Below are experts of layer 5 (counted from 0) of a mixture-of-experts language model. Rows are named up (a neuron's input weights, with its number) and show model dimensions 0-223. Each number is 128 + 32 x the weight over its row's rms, rounded and kept within 0 to 255.
Before each expert's rows: "comes after" lists some tokens at least twice as common just before its tokens as in all text; "gets" lists some tokens that make up at least twice as much of what it gets as of all text. This comes from a sample of Wikipedia text that the model never trained on. Tokens count by the router's weight.

# expert 53
comes after: " P", " R", " C", " p", " c", " N"
gets: " p", "p", "ab", "y", "m", "g"
up1 [ 71 102 126 131 119 169  67 136 162 139  88 140 103 117 174 170 128 132 120 118 181 216 124 141 110 113 138  43 101  85 159 128 115 134 140 101 147 114 168 125 121 133 142  98 108  91  62 148 101 131 155 142 117 166 167 133  83 173 134  88 112 121 158 107  86  77 104 111 123 144 117 101 158 141 113 143 107 141 101 135 133 223 115 152 207 109 105 111 139 101 144 149 127 115  99 110 154 123  41 120 158 174 129  81  89 114  97 103 168 128 168 100 150 147 163 166 164  87 143 137 105 175 155 159 164 110 106 113 147 174  72 115 125 120 107 132  68 164 126 127 159 149 105 139 139 167 126 147 116 130 129  84 114 113 103 163 145 198 128  82 119 156 132 125 146 147 149 157 116 128 206 175  86 105 157 196 162 134 147 186 138  90 159 126 133 176 151  85 100  42  78  93 173 153 211 162 110  76 144 157 157 143 128 128 104 122 119 124 129 185 134  96 162 129 121 201 133 129  78 121 116 168 107  93]

# expert 44
comes after: "-", "\n", "us", ":", "ia", "a"
gets: "-", "\n", "us", "a", "hyl", "ia"
up7 [ 51 115 159  98 110 117 169 163 103 170 125 179 139 120 104  96 113 140 145 162 214 117 186  89 118 186 119 112 115 133  60 194  94 169  87 165  58 167 145 119 111 143 185  53 133 133  98 166 161  84 170 155 190 109  78 111 143 176 144 115 105  79 111 179 138 101 155 204 175 124 163 158 135 144 153 132 173 124 116 120 159 139 150 122  65 128 141 101 121 121  77 116 154  88 149  62 173 125 112 144  86  80 151 101 135 130 112 143 127 113 175 135 109 170 156 114 179 151 137 138 121 128 104 121 113  80 105 123 166  73 156  91 121 147 123 172 110  62 150 148 139 144  98 183 167 122 109 139 182 149 129 114 141 126 120 101 114  82 119 135 138 135 131 115 131  79 146 112 111 153 144  68 161 129 145  71 163 124 114 143 168 129  75  81 161 131 128  76 103 127 176 139 130 116 170 148 119 146 116 161 124 118 120 149  88 154 207 144 158 156  72  92 169 102 134 174 148 111  98  84 134 127  84 146]

# expert 22
comes after: " |", " ", "%", " |\n", ")", "|"
gets: " ", " |", " |\n", "|", "%", ";"
up0 [118  60 130 148 115 105 167 152  86 130  85 125 121  83 144  98 120 140 127 162 116 163  97 166 163  94  70  83 179 107 110 100  92 178 106  58 136 185 115  74 132 170 138 135 127  99 134 135 161 154 128 103 159 106 103  98 122 126 104 135 180 112 103 147 136 168 152 121 176 136 118 104  78 136  90 154 176 141 159 157  75 127 203 180 140 135 180  87 165  87  71 107 138 184 151 124 174 136  36 160 171 115 151  89 119  94 163 158 131 102 116 112 140 121 133 134 176 121 190 178 176  81  94 152 156 108 150 118 122 113 115 170  89 129 162 121  97 102 146 145 155 118  64 161 100  94 181 156 182 181 145 121 133  86 103 139  71  73 173  85  60 193 127 151 137 156 156 101 122 150 133 112 120  77 140  92 113 157 153 137 159 148 118 105 166 165 183 116 172 142 155 143 113 129 129 143 180 170 144 164 104 136 115 127 114 128  90 168 135  99 139 154  75 101  85 137 133  91 148  89  99 124  83 102]

# expert 12
comes after: "-", "\n", " •", ")\n", "|", " No"
gets: "-", "\n", " Location", " Coordinates", " Born", ")\n"
up6 [ 98 184 130 144 181 141 103 145 190 157 117 143 171 142 145 110 170 159  92 125 108 104 121 169 136 182 151 102  89 141 202 146 115 164 117 122 142 145 133 124 136 114  72 147 111  91 187 150 148 132 124  84 118 107 134 123 172 173 143 143  83 116  99 155 133 125  63 143 210 124 185 141 105 128 180 116 113 108 145 166 140 132 147 128 119 127  80 149 141 174 197  54 127 160 157 101 100 132 132 163 112 158 119 128 153 145 120 206 174  95 143 131 122  77 144  80 132 146 116 122 128 144 110 103 124 126  67 115  77 106 125  53  79  87 143 204 111 134 143 154  98 155 121 155 117 100  78  92 131 199 133 126 144 167 122 145 119 101 152 116 115 192 112  98  99 166 126 168 138 110 142 127  30 110 110 132 155 118  80 126  54 154  41 110 142 148 107 149  77  73 157  55  61 117  85 121 155 144 100 104 115 108 134  91 151  85 129 112 137 120 132 165 126 143 153 136 162  63 148 136 127 151 115 112]

# expert 1
comes after: " in", " |\n", "|", ",", "\"", "In"
gets: " ", " (", "|", " \"", "===", "–"
up7 [146 184 107 172 128 141 156 141 144 140 104 141  84  76  78 158 141 108 147  86 133 178 117 156 155  95 195  95 177 141 148 108 139 148 102 127 107 130  41 163 137 162 162 108 137 113 172  83 132  64  72 161 114 153 113  72 168 161 131 149 136 130  75 117  87 143 173 126 133 170 122 176  60  49 134 154 124  90 148 138  86 101 166 169 118 139 130  90 158 122 123 122 122 135 106 196 179 119 163 115 165 103 132 149 130  34 107 133 128 170 159 111  86 147 108 121 192 110 143 136 163  66 101  64 135 181 158 150 133 140 111  99 131 131 133 109 128  88 186  97 121 105 130  76 102 154  57 181 124 150  93 138 179 105 144 100 139 144 103 111  92 156 152 135 180 120 114  93 116 148 174 120 122  75 143 122 123  87 126 118 192 171  91 103 148 106 135  53 176 134 154 101  59 114 140 132 110  80 134 137 124  96 169 141  76 127 158 147 154 133 102 128 120 136  97 115  76 104 157 132  80 152 142 135]

# expert 24
comes after: " the", " a", " and", "'s", " his", " The"
gets: " f", " c", " b", " p", " n", " t"
up1 [112 125  80  79  53 109 151 107 136 101  74  88 179 178 154  82 186 144 147 181 118 172  92 109 103  79 117 118 110  88 133 113  94 122 123  87 172  57 135  83 104 151 128 154 128 111 143 109  84 141 104 151 144 162 128 115  98 154 170 110 117  83 130 127 152 167 213 143 107 107 127 133 121 104 112 151 174 168 127 157 114 153 111 140 164 175 159 124 107  72 215 102 129 136 136 153 118 186 119 152 121 156 145 163 130 127 121 101 117 139 144 106  76 164 168 186  98 100 150 176 142 107 116 130  93 143  99 115 149  82 119 189 151 151 117 151  67 162  96  61 178  66  92 135 120 141  89 149 151 171 161 106 134  49 116 140 125  94  98 107 157 126 137 106 158 165 124 124 184 137 174 152 130 114 131 130 190 139  95 104 107 158  88 139  73 162 123  80 111 114 116 147  63 149 110 161 130 134 176 137 171  82 177 109 174 141 132 128 142 149 109 139 122  94  97  70  91  98 102 157 181  64 128 163]

# expert 45
comes after: ".\n\n", "==", "\n\n", " |\n\n", "===", ")\n\n"
gets: "==", ".\n\n", "\n\n", "===", " |\n\n", "\n"
up3 [ 99 116 121 115  95 182  96  71 131  77 184 136  97 113 124  97 101 138 123  99 215 108 137 103 214 117 156 116 123 180 111  92 120 143 101  88 132 135 116 105 133  95 105 163 134 184 162  66  91 125 116 124 146 136 108  74 186 125 135 138 165 135 182  98 115 110  97 155 123  71  81 175  98  96 131 113 150 105 119 113 153 133 181  63  91  98 134  89 151 123 134 161  96 123 160 123  99 126 117 116 125 181 116  67 164 147 138 103  98 123 141 128 146 179 150 165 162 164 108 123 155 143 137 148  94 156  68  58 100 100 182 141  88 109 133 151 121 137 124 127 153 145 137 146 143  58 141 183 138 152 202 167  90 143 115 156  69 139 134 176 106  68 149 173  70 150 124  96  95 136 134 120  98 185 100 126 162  78 120  98 104  78 120 125 157  98 142 127 123 153 112  60 115 153 157 101  85 168 142 139 127 108  37 122 147 164 122 170 160 153 128 154 110 167 178 135 210 146  95 151 123 138 118 109]